Experts of a small language model: 48 experts in each of 11 layers, 2 picks a token.
Below are experts of layer 4 (counted from 0) of a mixture-of-experts language model. Rows are named router (the router's row for the expert) and show model dimensions 0-95. Each number is 50 + 15 x the weight over its row's rms, rounded and kept within 0 to 99.
Before each expert's rows: "mostly gets" lists some tokens that are sent to it at least half of the time. This comes from a sample of Wikipedia text that the model never trained on.

# expert 40
mostly gets: " ne", " Can", " Jo", " tick", " bo", " Met"
router:52 51 52 34 26 23 55 30 33 75 34 54 59 48 55 82 56 78 48 42 46 50 78 73 54 46 50 49 34 41 82 41 38 42 36 34 81 65 54 53 50 59 64 43 28 64 41 55 62 50 68 53 47 58 50 56 44 45 58 73 57 31 72 67 37 30 63 56 37 59 79 66 36 71 62 50 25 29 49 51 39 39 54 77 46 68 26 51 26 23 28 65 48 69 53 44

# expert 21
mostly gets: "He", "onstruction", "Cl", "omp", "==T", "Rec"
router:44 26 63 25 50 67 55 49 56 56 40 51 56 42 49 58 62 47 61 37 57 10 61 72 13 28 71 44 41 63 51 28 55 47 37 88 57 80 42 62 35 20 19 34 51 55 69 63 48 60 62 55 29 60 23 33 65 50 44 48 73 47 39 49 37 40 47 56 64 46 38 35 43 65 57 29 67 65 49 47 56 82 36 38 34 53 42 41 38 52 55 62 25 39 68 58

# expert 20
mostly gets: " Mount", " Andrew", " Old", " Mac", " Sam", " Jim"
router:41 46 41 24 16 23 54 32 34 71 41 57 53 66 53 75 27 78 41 53 43 46 75 77 49 56 53 46 39 39 74 36 45 32 51 42 89 58 64 36 52 60 64 36 29 77 43 60 56 51 67 60 45 67 60 65 42 52 49 75 46 34 72 57 54 34 64 54 54 54 81 71 63 69 54 56 36 41 40 45 44 33 52 67 43 52 38 34 37 14 47 59 43 71 40 45

# expert 16
mostly gets: "oud", "kins", " Jud", "azz", " judge", "owski"
router:46 46 59 26 14 43 41 35 38 65 38 23 63 39 78 73 42 67 78 54 49 65 75 73 28 47 52 57 65 48 75 39 31 43 54 22 83 61 39 46 61 40 51 56 32 66 46 46 66 44 53 51 48 73 55 64 40 45 54 76 76 48 69 60 54 70 47 33 36 54 63 69 32 53 50 60 27 45 41 46 48 37 39 75 61 55 35 60 28 33 29 60 28 52 53 45

# expert 37
mostly gets: " music", " Association", " teams", "ments", " areas", " services"
router:50 38 57 33 17 22 46 37 38 67 44 43 53 44 72 74 46 71 58 41 49 66 63 73 50 33 63 42 35 44 75 52 31 38 41 24 71 66 55 47 55 50 81 63 38 62 33 58 52 42 43 54 38 69 51 55 45 32 58 61 71 36 68 70 30 39 59 34 31 61 80 65 36 67 55 27 23 40 48 40 45 31 52 77 44 63 31 57 33 23 29 59 42 67 50 55

# expert 29
mostly gets: "ki", "chie", "She", "chen", "cohol", "ebastian"
router:42 57 74 69 55 72 44 41 81 39 47 60 70 30 74 48 84 39 64 43 47 41 55 68 32 57 19 50 40 57 35 31 40 45 48 52 21 68 42 55 58 60 49 90 57 44 58 55 63 45 40 42 60 63 54 32 23 55 21 51 47 40 56 30 43 31 21 60 54 60 66 54 49 60 42 41 48 34 47 73 48 77 43 64 48 56 43 44 62 45 74 62 28 60 12 49

# expert 17
mostly gets: " and", " of", " to", ", and", " for", "s,"
router:67 56 61 76 39 51 54 56 50 53 58 68 57 77 67 41 56 64 87 86 47 73 53 55 65 62 58 74 57 52 49 79 60 74 47 84 62 26 26 48 47 58 42 68 43 38 41 42 62 25 30 15 31 56 75 42 52 67 53 26 51 70 33 56 62 61 62 59 43 29 47 42 65 37 69 65 50 44 30 58 45 54 34 50 59 52 54 43 79 52 62 53 50 59 65 33

# expert 19
mostly gets: " ser", "umbent", " Officer", " D.", "olar", " Allen"
router:71 50 56 32 15 28 41 32 27 72 38 50 54 49 74 76 64 67 57 42 61 59 72 73 50 41 55 67 33 41 80 37 39 30 43 33 71 51 48 49 47 67 64 56 33 67 46 55 56 46 53 44 52 68 48 66 34 45 55 84 64 38 58 54 37 37 54 57 62 50 79 72 51 62 70 48 39 26 59 52 42 31 46 79 33 61 37 46 32 28 20 64 39 69 49 55

# expert 18
mostly gets: " g", ", G", ", E", " are", ", S", " was"
router:53 48 51 35 29 18 57 30 28 79 38 54 62 49 59 81 55 76 49 43 47 57 76 72 54 41 51 49 38 42 80 38 36 37 34 32 81 64 52 53 49 65 65 42 32 69 41 56 64 48 72 53 46 60 49 58 48 45 55 71 62 34 66 66 35 33 66 54 37 58 76 62 39 70 61 47 27 27 52 47 42 39 53 75 46 68 28 47 28 20 26 65 49 69 56 43

# expert 6
mostly gets: " won", " wrote", " hold", " host", " opened", " signed"
router:58 53 52 37 34 18 57 33 22 81 37 46 55 51 55 78 59 74 54 45 46 58 77 75 53 35 56 43 45 40 84 42 35 41 37 29 78 63 56 49 54 66 66 37 36 71 45 60 62 51 73 57 55 65 45 51 48 42 54 72 66 34 69 71 33 29 68 56 32 58 77 61 44 67 55 46 29 29 47 44 44 38 47 73 50 65 31 54 31 25 28 62 47 67 47 44

# expert 25
mostly gets: " first", " its", " three", " their", " other", " one"
router:57 71 22 74 70 52 28 56 65 53 48 34 17 59 24 50 32 42 25 56 85 38 57 46 71 68 48 61 67 56 30 55 44 48 62 62 53 63 61 71 72 52 45 25 56 40 50 60 59 73 38 66 31 43 39 31 62 53 39 56 33 37 44 32 44 47 40 57 40 67 48 46 81 11 36 79 61 47 41 56 66 45 63 56 55 55 69 38 55 77 53 57 56 46 72 64

# expert 3
mostly gets: " (", "\" (", "_{", "a (", " (M", "("
router:70 79 64 31 49 35 48 54 29 55 42 47 67 61 37 48 52 63 48 30 45 59 52 50 64 41 71 47 41 37 66 38 39 66 38 44 67 47 48 19 65 59 40 47 33 71 69 55 54 46 64 57 72 45 53 79 33 37 37 88 47 25 65 68 48 60 20 42 35 62 90 59 35 51 60 37 28 31 68 58 42 37 55 64 54 54 48 64 37 54 33 65 48 32 61 12

# expert 5
mostly gets: " is", " was", " were", " is a", " also", ", a"
router:36 50 41 69 78 48 45 80 46 60 77 60 38 30 43 54 50 29 31 53 38 48 28 27 42 47 45 52 36 52 35 62 80 76 45 69 60 59 21 59 46 67 40 35 62 38 54 45 67 37 37 62 33 43 51 63 50 30 54 61 65 66 61 47 41 43 62 72 62 57 38 47 64 44 25 74 44 52 73 59 57 51 83 73 37 49 63 45 75 29 76 49 86 59 62 45

# expert 44
mostly gets: ")", "\"", ") |", ").", "),", "\"."
router:58 39 61 56 60 44 71 42 34 57 46 69 41 39 51 48 37 12 37 60 42 64 70 59 61 22 53 30 34 53 39 60 64 35 50 43 61 08 73 25 56 32 56 47 72 70 47 50 80 47 82 61 60 62 63 50 36 43 52 48 63 35 57 62 71 54 55 50 37 60 68 27 30 51 36 49 25 26 76 39 33 74 59 60 51 47 50 67 31 32 27 62 37 46 56 59

# expert 10
mostly gets: " |", " |  |", ";", ") |", " | C", "|"
router:59 41 66 63 76 30 57 33 40 56 55 67 52 40 53 46 62 68 59 37 39 67 45 40 54 52 31 41 75 37 53 44 20 20 57 51 36 14 45 04 58 60 49 68 51 72 32 37 15 53 72 34 57 59 50 22 51 55 64 52 46 71 34 75 58 58 32 63 27 29 52 33 43 51 40 36 48 42 62 39 41 64 34 68 37 47 56 52 49 31 38 55 59 28 59 33

# expert 45
mostly gets: " MP", " USA", "L |", "SA", "TA", " JP"
router:42 55 68 28 10 37 60 40 44 71 35 53 56 74 56 69 41 75 64 37 51 38 78 48 51 48 36 33 37 45 78 50 22 34 51 30 79 66 68 46 53 36 69 68 50 71 38 54 60 51 72 40 55 56 56 65 54 48 49 76 58 32 62 74 34 10 59 40 38 47 53 58 50 67 64 47 33 31 51 32 53 39 54 49 56 55 49 59 30 10 33 59 57 57 47 49

# expert 23
mostly gets: " un", "In ", " under", " In ", " out", " re"
router:47 34 43 45 76 36 43 43 34 50 53 50 59 66 80 66 54 46 31 27 33 62 27 62 51 66 41 54 56 44 25 71 81 41 50 43 41 42 25 66 18 54 47 37 27 40 61 50 73 61 56 72 47 42 39 71 38 39 61 56 57 62 31 53 16 35 47 54 52 67 61 70 76 64 42 41 57 58 48 79 58 19 66 51 67 51 36 71 39 67 31 27 33 46 53 50

# expert 14
mostly gets: " rel", " compet", " success", " activ", " int", " ext"
router:45 49 63 49 68 67 54 52 50 46 52 42 30 28 42 62 41 29 51 53 31 25 60 49 66 77 56 34 23 41 43 33 42 59 57 46 32 67 19 26 53 54 73 43 46 29 76 63 46 56 50 63 35 72 53 57 58 38 72 46 35 60 66 38 30 44 57 38 57 57 32 66 52 38 22 23 32 42 24 74 28 44 58 30 38 62 33 60 44 83 45 23 51 34 67 44

# expert 42
mostly gets: "ville", "berg", "ona", "ala", "ić", "burg"
router:53 45 53 25 17 38 39 43 29 56 38 38 47 40 71 59 57 72 85 52 53 49 40 55 36 47 70 37 44 52 46 38 39 31 70 38 67 65 61 20 36 50 89 61 34 86 46 57 50 47 48 42 50 54 56 67 43 45 50 78 49 28 58 58 35 56 59 36 63 74 77 73 35 52 69 71 25 53 29 27 40 46 29 63 40 45 57 42 56 18 47 55 44 48 42 38

# expert 35
mostly gets: "is", "ation", "iation", "cess", "ions", "i"
router:40 50 70 51 45 83 57 55 42 53 58 60 53 25 51 43 35 23 61 68 60 57 46 47 56 55 36 75 33 33 75 46 61 63 31 62 48 43 62 34 32 51 49 31 67 37 65 47 29 49 33 75 56 31 36 73 25 40 70 43 34 50 36 51 79 72 60 47 81 33 42 56 32 48 56 26 58 71 57 76 36 45 36 77 37 45 75 60 28 63 41 58 68 36 53 65

# expert 36
mostly gets: "ruce", " right", " build", "alls", "ired", "ort"
router:26 52 56 26 65 66 69 59 65 59 26 42 68 45 16 49 65 23 73 42 34 88 58 56 35 25 36 56 59 39 37 58 35 35 41 55 33 68 71 63 32 39 70 70 28 33 41 36 42 38 46 50 57 22 39 26 56 43 37 46 34 20 21 60 60 51 65 54 41 64 41 46 39 53 52 37 58 62 63 52 45 50 28 46 53 45 42 66 43 50 50 57 41 63 14 37

# expert 7
mostly gets: " Cup", " War", "...", " points", " High School", "!"
router:57 51 48 36 21 17 49 35 26 80 40 52 55 52 63 71 51 70 57 48 47 64 65 73 52 39 60 43 37 50 82 44 33 35 39 32 80 56 46 54 46 59 67 45 31 70 40 60 66 49 68 57 53 60 52 56 45 46 56 68 71 40 58 69 37 26 62 46 25 61 81 69 41 69 53 40 14 33 53 35 46 41 51 69 46 65 30 39 28 27 23 61 49 64 57 46

# expert 12
mostly gets: "erbai", "osn", " Lar", " Ker", "Man", "adal"
router:19 28 55 65 62 33 52 25 66 53 24 76 66 58 61 48 49 31 43 30 40 23 48 60 37 40 59 60 63 36 33 36 34 44 45 51 76 27 55 56 34 25 60 49 46 63 63 57 44 30 60 55 50 22 50 68 54 80 34 32 40 41 65 23 51 46 54 62 39 20 49 50 60 66 43 68 39 53 71 46 44 44 32 21 28 63 53 22 68 40 46 61 46 71 51 61

# expert 30
mostly gets: " met", " | .", " joined", " into the", " joined the", " gave"
router:58 48 52 37 29 20 58 31 28 76 34 54 60 48 57 83 60 75 45 37 48 58 78 73 53 45 51 53 39 45 84 41 38 35 35 32 80 61 54 51 48 62 63 44 31 65 38 57 63 47 73 51 48 60 48 53 43 43 58 72 64 35 68 67 38 29 70 57 38 54 81 59 41 68 59 48 26 29 55 47 45 40 49 68 45 68 29 50 29 22 27 64 52 74 55 51

# expert 15
mostly gets: " b", " ch", " black", " the b", "-b", " a b"
router:54 49 54 35 32 16 56 28 28 78 35 52 60 51 59 84 51 77 59 40 46 56 78 74 51 39 51 49 37 41 77 34 36 35 34 33 85 60 47 56 53 64 61 41 33 66 42 58 61 55 73 57 45 64 47 54 46 41 58 73 60 33 67 64 35 32 61 53 32 58 75 61 36 66 63 46 29 31 50 47 44 41 52 71 39 67 33 49 28 28 23 65 48 71 54 45

# expert 32
mostly gets: " St.", " Par", " Spanish", " Charles", " social", " Saint"
router:53 48 49 34 30 20 54 31 28 80 36 51 58 50 58 81 52 73 48 45 48 56 76 74 52 46 50 45 36 42 84 43 38 30 37 36 79 62 57 51 48 63 64 47 26 68 38 57 60 48 72 55 47 61 50 56 46 48 57 71 56 29 63 62 32 34 64 52 37 57 77 67 41 67 61 50 26 29 53 47 39 33 49 72 46 67 25 47 26 21 26 63 48 71 58 47

# expert 1
mostly gets: " and P", " and M", " and D", " and N", " and L", " on "
router:54 49 50 37 29 16 57 31 27 78 36 53 61 48 56 83 53 76 52 40 47 57 77 72 54 42 54 49 37 42 79 38 39 36 33 30 78 62 53 53 49 65 63 41 30 68 41 58 64 49 72 52 47 62 50 55 47 43 57 72 60 34 64 67 35 34 65 55 38 57 77 64 39 71 63 46 25 28 52 48 42 40 50 75 46 68 31 50 27 23 27 65 49 70 54 45

# expert 38
mostly gets: " The", " | A", " | The", ": The", ": A", " the b"
router:57 45 48 36 32 13 51 32 29 77 36 50 60 48 51 81 54 78 46 47 48 59 78 73 52 39 52 51 42 49 80 37 44 36 35 34 85 58 53 44 47 58 60 41 38 69 36 52 59 54 71 43 46 57 48 56 50 44 56 70 57 34 60 63 34 28 67 56 29 61 75 61 32 66 63 50 28 29 57 44 46 36 55 79 41 65 29 45 31 19 26 62 54 73 54 48

# expert 31
mostly gets: " name", " album", "==See also==", " title", " species", " song"
router:53 45 56 38 38 43 38 53 52 57 63 19 49 67 38 45 52 71 41 25 56 41 54 36 36 44 69 18 49 34 55 57 63 75 29 31 43 54 81 39 73 52 69 59 65 56 24 44 32 26 63 71 49 54 33 29 31 52 66 31 32 47 45 63 69 34 15 51 36 37 58 28 68 66 44 66 60 42 34 43 66 43 55 33 65 59 76 48 38 58 37 50 84 56 52 63

# expert 2
mostly gets: " pass", " st", " the p", " pl", " br", " the f"
router:52 50 53 35 31 27 55 31 29 75 36 50 60 52 55 81 57 73 49 44 48 56 74 72 51 42 52 48 36 44 78 33 39 42 38 29 83 67 61 49 49 63 65 43 31 73 43 59 61 48 70 50 47 63 46 54 46 42 58 77 55 32 56 67 32 33 72 58 37 55 78 65 43 71 65 43 27 28 50 48 44 33 50 75 48 68 31 40 28 17 22 65 44 64 53 52

# expert 33
mostly gets: " started", " worked", " take", " takes", " w", " wrote"
router:54 46 50 36 30 20 58 30 27 79 37 54 61 48 59 84 55 75 49 42 44 57 75 74 53 42 52 49 36 42 81 40 39 37 34 32 81 62 56 53 48 63 63 40 34 68 40 60 62 48 72 55 47 61 47 57 45 44 54 72 61 34 65 67 36 30 66 54 38 58 76 62 37 69 60 45 26 28 53 45 41 41 53 72 47 68 27 50 29 22 27 65 47 70 53 46

# expert 41
mostly gets: " Z", " Sch", " Bar", " Che", " Har", " Min"
router:72 50 42 15 14 21 53 32 43 74 37 57 56 48 72 72 46 74 35 49 58 53 69 73 44 46 67 50 49 57 65 34 29 45 41 42 74 54 55 49 45 62 53 40 40 74 34 52 48 51 74 52 55 45 47 47 60 49 46 51 76 44 70 47 32 25 53 52 46 69 73 77 48 67 61 53 27 29 53 54 46 38 58 72 38 58 30 49 39 09 33 57 48 79 35 38

# expert 34
mostly gets: "ative", "ular", "ious", "ical", "ional", "ful"
router:64 47 18 61 55 28 40 48 44 09 46 43 31 59 67 44 45 70 67 64 51 46 40 49 56 56 49 37 48 41 44 54 40 30 50 38 44 73 52 26 29 43 52 39 46 71 59 20 32 67 07 70 53 76 34 60 59 59 62 62 18 49 63 66 70 59 58 51 35 67 54 44 39 68 71 22 68 44 31 45 46 41 31 59 49 54 69 33 52 60 50 57 34 30 47 70

# expert 9
mostly gets: ".", ").", "s.", "\".", "er.", "es."
router:59 50 29 64 36 48 67 92 46 47 64 66 51 60 48 57 64 45 62 37 32 57 48 31 53 74 38 30 31 45 64 67 84 59 53 36 46 24 47 75 43 52 27 49 42 53 69 24 29 45 71 34 74 70 62 67 66 68 60 42 58 60 53 50 69 50 49 35 53 28 31 28 37 47 42 61 64 51 33 31 65 53 47 19 68 43 33 54 78 60 38 56 45 75 47 51

# expert 11
mostly gets: "iring", "ashed", "arant", " put", " laid", "fl"
router:35 45 41 39 54 58 73 45 45 43 52 34 47 41 50 65 34 57 66 50 45 49 21 49 52 36 40 61 43 48 38 47 29 74 38 55 53 50 53 60 63 57 49 49 57 42 77 54 29 58 15 54 83 30 53 46 39 54 73 70 72 60 35 48 51 68 63 69 58 49 22 63 37 45 81 46 61 47 52 62 42 38 43 33 75 60 36 67 51 75 82 49 09 14 63 75